Below are experts of layer 5 (counted from 0) of a mixture-of-experts language model. Rows are named gate (a neuron's input weights, with its number), up (a neuron's input weights, with its number), down (a neuron's output weights, with its number) and show model dimensions 0-255. Each number is 200 + 20 x the weight over its row's rms, rounded and kept within 0 to 999.
Before each expert's rows: "gets" lists some tokens that make up at least twice as much of what it gets as of all text; "comes before" lists some tokens at least twice as common just after its tokens as in all text. This comes from a sample of Wikipedia text that the model never trained on. Tokens count by the router's weight.

# expert 11
gets: "\n", "e", " \"", " E", "M", "S"
comes before: "==", "The", "===", "In", "=", "A"
gate1,211,206,208,209,215,200,192,151,202,193,213,200,177,203,181,237,214,213,200,246,206,205,162,229,191,193,220,234,209,214,194,207,196,188,199,219,213,208,198,230,188,233,179,186,187,215,195,179,199,214,175,186,202,188,232,197,252,214,183,151,169,196,206,208,163,225,186,213,236,218,213,158,198,203,204,188,194,153,238,211,195,212,190,184,182,227,201,216,203,206,193,205,226,200,221,166,163,210,193,204,211,215,199,230,209,182,182,232,209,201,218,213,226,178,204,217,174,214,171,170,208,200,211,198,200,228,190,177,234,219,200,192,226,215,204,182,196,213,228,213,177,207,187,168,212,200,229,195,192,221,215,194,176,177,202,190,196,175,184,228,176,206,242,210,210,189,207,219,177,172,204,199,192,237,180,223,202,153,174,181,176,156,203,238,221,204,205,205,226,194,180,198,217,217,204,208,186,186,200,179,202,184,226,207,185,163,177,222,190,210,226,202,197,207,173,232,165,172,206,215,224,205,211,174,202,189,220,210,199,191,188,229,162,193,214,222,189,242,190,246,213,196,173,174,164,197,202,194,240,195,226,182,215,188,221,210
up1,225,190,221,213,214,212,198,171,213,225,193,190,167,204,191,228,202,222,184,242,199,192,162,217,178,172,179,217,227,218,204,188,208,190,193,224,217,210,189,225,194,221,164,190,189,213,199,150,188,219,174,207,209,212,221,188,236,202,182,157,174,206,192,207,179,205,192,199,246,211,239,183,189,204,196,181,195,196,202,216,185,220,214,217,189,192,188,204,216,206,191,212,206,223,222,152,171,205,205,201,215,195,209,224,190,182,208,215,204,188,224,226,217,195,205,195,198,201,182,193,232,177,235,195,211,251,206,176,241,194,185,201,247,188,204,187,199,198,252,207,182,209,198,180,211,177,216,192,202,231,201,213,181,174,212,183,197,218,203,207,163,216,223,192,216,199,229,212,190,169,210,201,174,224,169,210,223,157,203,192,182,186,224,230,207,186,210,209,219,182,208,182,199,225,200,237,196,184,175,173,201,175,237,225,197,191,192,226,198,210,223,200,186,207,187,211,182,172,199,215,247,171,191,174,211,192,226,225,203,201,189,234,176,196,209,229,175,234,197,215,231,192,188,171,138,205,188,196,236,215,248,193,197,193,208,194
down1,224,210,197,198,197,230,183,220,195,185,234,160,228,183,201,190,193,202,165,222,199,184,231,190,180,193,204,207,160,173,225,207,166,190,184,199,209,220,181,209,202,206,228,207,173,175,213,211,215,198,174,176,186,174,179,171,203,222,232,224,211,202,184,203,219,204,214,206,191,185,202,202,195,242,217,238,169,231,188,202,196,181,226,198,233,176,208,182,180,219,225,207,213,204,194,223,201,221,179,191,173,180,228,199,190,202,190,198,236,211,192,200,169,187,199,176,257,193,233,208,190,206,187,198,190,194,200,212,164,204,224,219,187,217,188,197,179,217,192,157,191,215,193,202,153,179,197,213,205,160,188,190,180,218,213,223,244,179,205,188,236,211,167,211,208,228,198,159,214,181,244,207,166,212,247,207,182,195,232,181,234,225,241,193,207,219,193,209,202,194,191,187,222,197,185,208,200,210,187,212,190,216,169,194,188,209,179,166,192,199,185,219,203,188,222,196,196,170,201,173,203,177,182,206,191,187,211,231,201,193,217,191,199,182,188,197,198,155,232,184,205,247,207,183,224,178,205,213,171,189,177,165,168,193,160,201

# expert 34
gets: "us", " =", "==", "vent", " Team", " record"
comes before: "\n", " |", "s", ":", " of", "ic"
gate0,181,187,214,194,203,194,185,204,235,178,170,222,178,202,175,226,171,189,200,221,188,183,205,231,223,197,219,194,210,212,193,209,202,180,217,232,219,188,238,196,214,166,194,191,185,205,208,199,215,223,198,202,191,214,181,197,198,213,189,198,220,196,188,142,199,195,196,219,196,155,172,202,162,195,225,181,202,198,193,209,198,210,246,199,228,169,220,207,207,193,175,249,239,200,189,210,249,216,186,213,212,177,199,215,162,205,208,229,177,252,217,236,178,228,206,184,206,216,191,227,227,192,213,207,207,223,251,167,201,156,200,192,193,182,230,255,247,192,211,176,209,213,198,226,196,225,177,205,210,161,208,170,215,198,194,231,191,215,189,237,167,189,191,232,225,214,179,178,186,170,174,196,192,221,213,162,187,202,184,200,212,224,213,210,181,223,214,241,191,195,259,194,202,204,195,206,213,250,191,180,215,189,202,199,192,202,200,205,215,180,195,216,197,173,204,192,187,196,210,188,199,229,194,204,202,200,199,205,206,196,221,179,226,216,190,205,215,198,197,198,182,235,196,190,229,217,198,217,225,197,215,210,177,181,212,192
up0,216,198,165,214,188,211,196,211,176,211,211,188,234,201,223,194,278,226,168,193,204,216,191,217,205,209,214,236,190,190,178,196,209,184,177,160,237,181,215,215,174,224,193,226,187,181,195,235,190,183,183,200,192,179,210,222,213,215,207,209,174,195,220,243,233,213,187,181,185,207,210,208,226,223,189,176,186,229,228,219,197,203,150,212,181,218,176,209,196,212,241,164,173,182,221,205,196,222,198,202,179,213,200,210,211,200,225,178,202,177,168,173,205,190,196,172,189,222,179,163,177,215,199,188,170,185,162,202,191,220,156,221,191,193,197,167,173,188,207,217,209,183,211,175,184,170,192,217,189,197,246,211,200,177,197,178,213,216,187,209,216,172,192,212,221,200,212,240,178,235,217,196,185,217,184,215,200,219,198,192,176,203,182,226,228,189,223,188,185,171,193,199,215,195,218,237,205,196,181,208,201,242,216,163,206,190,224,231,174,190,218,202,212,209,217,197,197,222,207,189,190,168,232,192,218,222,215,195,187,211,211,196,175,180,247,217,201,225,198,221,189,180,213,221,197,219,213,172,164,179,202,212,203,168,199,215
down0,198,197,175,209,191,164,187,173,179,205,178,225,202,212,173,192,188,180,201,199,190,178,202,188,218,173,231,195,182,201,187,212,168,222,211,203,184,160,233,242,171,180,180,169,177,219,211,186,231,190,183,203,182,176,217,203,167,207,215,200,213,239,200,196,208,237,190,223,171,194,208,222,195,197,178,213,180,186,207,179,238,233,240,214,160,189,190,196,247,207,183,205,171,181,201,204,192,201,250,199,226,187,181,219,207,199,178,196,214,192,176,193,214,239,195,197,188,208,164,173,212,184,234,212,221,213,229,222,205,143,205,236,190,204,199,238,170,182,168,227,223,218,193,190,200,244,237,192,203,223,209,179,203,197,231,228,202,222,217,191,158,213,202,213,178,210,197,200,216,215,203,169,189,168,205,214,201,202,224,179,201,203,191,188,209,192,183,199,201,198,200,215,192,211,184,207,190,229,263,200,196,218,223,223,199,177,156,201,195,192,232,217,221,211,192,196,216,223,210,207,199,148,214,198,208,226,223,190,188,209,222,243,208,186,181,171,202,215,215,207,201,217,227,182,190,195,195,217,206,217,185,202,190,187,188,208

# expert 27
gets: ".", "\n", "==", "===", "°", "\""
comes before: "\n", " The", " In", " He", " It", "=="
gate1,235,199,241,184,200,223,180,222,178,176,208,175,175,216,163,177,215,178,179,230,202,194,207,206,173,189,226,235,195,215,198,231,200,214,169,208,182,238,180,186,207,196,174,175,227,233,231,209,226,222,207,198,247,185,230,199,218,211,183,228,200,176,196,165,193,205,214,212,216,205,198,203,202,192,209,211,186,229,168,222,194,182,196,187,231,174,203,198,192,203,214,232,188,213,227,228,221,207,205,211,173,190,176,225,213,215,179,216,169,171,223,177,209,171,139,214,222,191,219,215,214,151,213,201,191,171,219,227,189,182,198,214,198,223,207,193,226,194,192,206,195,166,185,205,227,223,203,217,224,180,164,196,188,198,215,186,184,195,230,192,214,213,245,185,228,186,189,206,164,209,211,190,219,203,218,164,186,204,193,207,228,178,180,182,168,195,214,174,195,222,211,197,192,213,200,204,198,190,274,192,220,170,199,208,183,217,212,163,185,201,205,172,192,195,192,190,206,186,186,197,200,196,220,176,195,210,220,181,191,206,182,194,172,198,237,198,212,215,210,204,198,183,211,209,210,150,233,223,234,179,227,204,222,209,204,217
up1,180,212,174,206,216,170,220,175,196,224,193,202,235,198,236,220,215,200,195,197,186,201,219,167,186,226,200,180,204,202,235,177,210,184,212,185,207,220,209,198,216,190,211,212,183,172,205,177,181,201,181,203,136,214,209,203,179,202,196,200,218,193,202,189,228,184,211,165,204,212,183,173,211,186,168,199,222,206,250,211,207,224,193,225,185,239,195,212,180,208,193,181,211,185,178,189,195,186,198,230,181,206,196,188,175,181,192,216,218,229,200,205,216,229,244,192,174,210,204,189,185,243,187,190,187,210,190,193,208,215,208,195,219,183,189,210,149,210,203,238,224,235,202,186,212,199,184,183,190,220,244,209,200,191,192,183,210,203,204,177,188,200,185,182,203,183,180,229,213,189,223,203,172,180,191,238,193,185,235,176,181,184,228,179,228,225,184,235,199,198,184,208,223,179,224,212,201,187,155,204,190,234,223,206,199,195,173,214,159,189,217,244,198,193,192,213,184,201,212,188,252,206,208,209,170,223,215,229,244,173,235,194,208,204,186,232,186,219,181,189,178,238,145,216,217,238,179,183,190,210,186,217,183,203,194,183
down1,213,236,228,194,181,199,209,201,218,155,175,200,196,196,184,194,180,240,212,227,195,215,164,238,191,226,201,150,168,206,175,184,200,198,157,220,202,210,215,180,234,191,176,168,179,197,198,212,197,210,182,177,188,191,190,211,198,197,161,190,178,216,196,213,192,194,170,204,178,215,209,168,220,189,210,177,222,212,227,208,166,230,186,206,195,189,215,227,234,231,173,201,182,211,187,190,174,182,193,228,153,196,237,219,195,173,251,182,203,197,180,202,185,163,189,237,207,202,192,195,204,213,213,211,163,208,202,177,220,198,205,191,192,205,199,189,204,205,199,201,227,174,196,196,236,218,171,194,185,215,204,230,207,188,209,229,200,217,173,214,217,212,188,206,185,226,217,205,223,197,186,211,198,211,213,156,240,224,198,182,217,213,203,201,188,195,220,192,213,179,230,176,171,221,204,183,202,199,228,217,216,205,239,202,189,194,201,204,185,182,200,215,164,204,184,192,213,189,209,209,209,214,193,153,207,173,193,204,196,209,215,204,211,190,189,202,210,171,245,216,251,200,189,254,189,213,198,196,209,163,176,167,164,243,218,176

# expert 42
gets: " ", "on", "row", "ron", "re", " 18"
comes before: " |", ".", "1", "2", "3", "00"
gate3,164,183,183,213,216,229,211,224,170,191,193,193,190,221,193,212,207,273,216,212,191,205,191,213,190,175,190,202,192,194,242,182,177,201,188,178,208,209,214,224,175,172,196,208,221,225,192,189,208,201,189,211,170,182,222,232,159,196,214,214,194,197,170,221,188,247,159,224,202,181,186,209,190,177,200,220,175,215,201,244,186,216,194,192,218,184,202,191,212,207,177,185,189,178,211,196,168,215,191,237,210,202,202,216,197,241,232,196,183,208,228,182,190,172,202,196,195,214,188,199,190,193,204,228,216,219,196,227,199,192,201,174,214,189,236,210,191,189,189,175,167,205,210,211,191,208,204,264,218,189,208,220,191,195,220,184,190,186,167,174,208,200,188,135,184,183,155,224,217,194,206,165,185,176,164,212,206,203,218,194,220,227,186,186,222,208,182,165,154,193,223,176,137,215,233,203,207,194,205,207,172,200,213,221,211,186,185,231,200,227,214,206,191,228,185,214,210,217,187,173,182,208,227,213,229,212,216,169,203,189,209,209,186,191,203,247,196,189,227,206,208,223,194,206,175,197,203,211,212,183,188,213,217,186,198,178
up3,201,215,218,230,177,181,164,211,209,199,200,222,189,205,198,219,218,207,201,189,207,209,208,197,204,186,204,171,199,192,212,205,215,183,208,218,184,171,151,197,176,192,186,180,222,173,177,197,191,211,197,212,211,182,196,194,232,222,193,173,176,201,195,196,179,173,213,202,184,213,204,173,211,180,184,209,215,204,235,147,246,179,201,217,195,191,195,193,219,232,195,210,181,228,159,201,208,225,157,197,227,173,211,208,220,176,243,190,209,187,222,210,238,220,219,210,223,202,218,186,225,182,206,222,227,201,187,187,185,200,198,197,230,166,185,197,205,219,196,237,186,184,173,146,214,221,239,201,197,169,232,211,176,164,216,186,182,203,197,197,170,173,170,197,193,225,219,218,200,168,165,201,237,217,228,194,187,232,204,212,188,200,195,208,187,209,193,205,204,159,192,220,207,180,171,209,184,177,192,183,200,182,217,180,236,207,219,198,235,202,201,186,183,214,165,208,196,218,195,197,210,200,186,197,156,194,206,190,228,169,167,189,226,224,219,172,211,195,204,179,225,173,160,223,224,161,193,187,188,192,160,188,207,232,171,223
down3,198,176,206,207,149,217,180,240,206,203,186,201,229,194,193,202,205,221,224,174,224,206,206,228,235,219,201,226,224,226,197,222,186,197,199,190,185,196,212,198,222,208,184,234,162,190,172,199,197,238,212,205,200,183,219,198,196,203,171,175,186,202,189,217,249,218,179,196,215,183,217,202,202,196,199,217,204,217,167,193,196,235,191,216,197,190,217,208,170,188,196,236,196,204,163,168,194,185,180,211,199,194,205,212,223,212,212,196,214,226,216,203,179,168,192,196,185,173,192,198,201,194,178,198,186,252,226,207,195,178,223,192,208,211,179,219,187,229,190,187,213,213,171,193,233,185,199,237,189,215,238,196,216,223,190,172,180,204,178,253,177,230,192,204,192,216,206,178,208,207,170,220,197,200,179,220,168,213,189,190,217,163,188,212,186,190,203,228,229,208,202,193,204,191,192,185,172,248,198,178,209,200,221,180,166,186,239,201,196,223,220,198,186,220,229,199,221,197,196,191,184,172,136,211,208,196,194,235,214,188,179,209,240,211,232,235,231,184,194,169,161,203,155,231,207,209,218,232,219,199,199,181,194,168,216,189

# expert 41
gets: " 19", " September", "00", " October", " November", " June"
comes before: " |", ",", ")", ".", "″", "′"
gate1,195,199,214,186,206,210,193,232,177,215,199,181,216,185,178,163,200,165,206,227,216,166,182,162,213,185,201,206,188,191,187,203,182,204,195,231,218,221,165,155,203,180,165,173,192,154,230,193,214,195,221,214,200,196,220,194,213,253,180,202,210,189,182,216,186,172,211,192,188,192,186,229,207,192,177,237,174,204,223,156,194,181,224,210,180,174,134,212,193,183,198,186,221,186,169,246,197,192,204,150,203,216,216,212,156,198,165,223,207,196,201,194,212,221,217,202,218,175,204,201,215,237,228,223,197,200,202,211,175,181,202,204,203,210,200,204,189,220,182,211,220,219,177,191,191,182,172,216,231,210,199,159,178,157,209,182,215,188,180,214,152,182,185,226,188,238,193,209,209,229,205,215,200,194,216,219,207,200,247,202,216,187,187,172,194,186,215,191,185,206,213,188,206,206,231,185,170,214,214,186,188,228,185,181,181,219,241,178,190,199,210,199,191,229,214,219,206,186,176,206,205,199,212,182,227,200,187,218,184,227,187,185,180,203,205,221,215,196,217,219,204,176,191,238,213,205,203,200,204,212,172,213,242,205,215,239
up1,176,205,222,208,222,198,197,219,199,230,169,183,202,195,204,184,218,187,220,232,225,161,214,174,195,158,170,186,182,200,230,193,225,190,194,205,176,250,185,161,193,182,190,151,221,199,190,214,196,189,222,199,177,199,206,175,199,233,206,181,208,224,182,215,177,182,195,195,185,192,212,202,235,194,168,212,190,206,223,182,211,191,227,208,202,182,186,190,206,213,183,183,195,180,181,168,224,222,194,181,208,243,207,204,191,231,196,217,260,191,196,195,220,225,188,178,237,207,157,219,189,185,207,243,243,252,167,200,188,204,207,183,229,218,207,209,174,195,190,202,210,201,156,215,177,199,206,206,238,177,223,215,186,185,210,204,219,213,193,148,183,210,205,214,217,220,186,203,226,214,202,181,195,176,209,232,196,192,227,204,208,199,171,166,208,200,198,191,179,225,222,205,199,199,246,181,213,199,212,185,203,208,204,199,212,219,220,167,181,192,213,200,199,204,223,223,226,181,174,179,201,182,204,191,218,233,186,212,210,200,187,210,182,215,204,209,219,190,206,264,242,148,184,209,219,178,190,193,174,201,212,194,195,210,190,202
down1,174,199,208,210,211,218,214,213,214,187,212,223,192,231,190,171,214,236,195,184,208,199,171,187,202,244,182,165,167,162,203,211,227,202,181,183,204,250,215,189,217,198,212,164,224,161,234,195,200,188,217,213,225,232,222,183,196,176,211,199,207,158,245,204,168,199,190,192,202,198,216,210,194,191,181,185,201,197,166,236,197,219,211,217,179,163,180,236,204,202,212,189,216,204,205,186,243,199,207,207,203,191,195,237,197,240,198,214,201,199,160,181,225,210,202,186,205,229,231,215,214,246,191,185,189,192,228,189,180,190,231,206,211,213,194,180,179,168,211,202,154,215,214,203,188,234,174,207,183,207,197,188,218,207,193,190,171,204,188,215,194,186,219,189,177,191,215,202,179,205,231,195,230,186,200,164,191,184,228,245,162,226,199,221,191,171,203,206,210,225,206,195,223,208,215,191,211,246,182,195,178,188,186,214,175,199,220,187,196,204,176,166,203,172,213,205,201,183,220,201,222,206,198,226,201,205,221,163,194,200,158,220,163,237,197,208,223,200,156,209,189,156,189,174,204,209,200,202,187,213,166,192,188,191,192,207

# expert 45
gets: ",", " and", ")", "),", " (", ";"
comes before: " and", " the", " which", " but", " a", " he"
gate25,182,212,217,203,206,225,223,214,191,186,213,197,150,219,202,184,195,189,191,153,237,197,168,173,179,175,210,182,188,210,200,188,176,205,193,181,240,164,179,187,206,194,222,197,189,194,203,226,216,244,192,213,195,173,224,181,213,198,226,203,156,186,186,214,170,236,180,237,193,199,195,213,176,200,168,223,193,196,192,188,200,180,173,204,194,216,192,168,191,191,196,216,207,190,200,213,192,208,203,189,180,187,205,174,163,211,213,207,209,199,240,196,238,222,206,210,196,198,210,203,201,178,203,208,217,187,199,153,181,160,163,186,221,212,197,201,193,233,176,207,188,228,182,239,174,201,211,205,176,188,212,200,191,210,188,211,212,175,200,183,175,215,223,220,170,177,237,203,192,204,175,219,172,188,185,246,213,170,201,202,174,189,198,192,221,190,179,209,179,201,178,200,227,204,200,205,140,205,196,196,233,195,185,193,203,197,155,163,173,199,146,162,186,183,209,219,219,208,200,168,227,195,179,213,193,198,171,212,191,207,198,156,216,214,201,207,215,179,220,207,213,175,185,185,221,165,198,177,172,237,185,200,225,225,198,232
up25,227,207,206,213,201,191,218,195,180,184,234,184,198,154,208,213,197,233,196,214,182,198,221,222,204,187,183,201,235,193,194,192,234,171,170,199,176,217,232,198,204,205,174,234,215,179,238,223,198,149,224,171,208,190,170,176,163,204,221,192,213,195,201,194,242,222,228,186,195,216,213,197,209,195,224,204,219,191,170,190,169,196,216,171,230,193,177,209,191,230,172,186,164,205,206,197,180,182,199,172,226,238,223,241,213,215,197,242,220,222,202,173,201,203,204,169,207,228,223,200,231,227,207,205,198,226,173,228,148,173,197,204,161,218,181,207,199,203,195,211,192,200,228,195,225,217,210,160,205,202,189,239,197,183,191,183,203,174,207,186,209,195,194,158,215,200,179,205,199,207,182,194,216,220,226,183,231,211,162,211,247,220,182,218,183,193,210,237,188,209,219,172,176,205,213,176,200,201,217,206,206,220,206,181,194,204,208,195,200,196,214,225,229,237,190,197,199,185,190,246,192,194,178,183,226,225,209,193,206,181,197,219,166,191,213,205,175,195,195,163,216,199,212,239,233,204,194,217,225,208,221,182,197,183,201,211
down25,179,199,210,204,176,224,183,205,194,195,181,225,193,190,187,183,187,214,196,193,186,215,166,211,205,208,180,151,187,186,213,180,226,220,198,209,191,191,200,233,183,211,251,190,203,188,194,180,224,225,186,217,196,200,166,172,215,203,224,226,217,183,207,206,220,207,174,158,196,196,194,179,167,222,135,201,197,177,221,221,206,204,194,214,185,181,181,193,203,206,191,252,226,195,167,195,199,189,208,200,193,202,189,166,196,194,190,207,179,166,231,190,236,217,207,170,187,222,189,187,183,204,174,188,202,212,215,168,223,179,190,197,207,207,230,202,180,210,170,212,192,242,163,184,151,168,173,207,199,192,179,197,184,190,190,201,212,169,179,165,196,216,184,196,240,181,195,219,179,214,185,214,189,196,216,213,219,214,177,144,173,197,183,234,236,164,191,218,180,181,170,191,205,206,201,226,197,193,193,215,212,213,205,234,167,194,209,189,176,217,166,177,175,162,211,193,219,202,167,150,176,210,197,226,182,226,175,185,198,188,175,202,199,203,225,182,205,198,184,240,201,166,220,171,179,208,205,200,205,208,189,223,209,200,202,186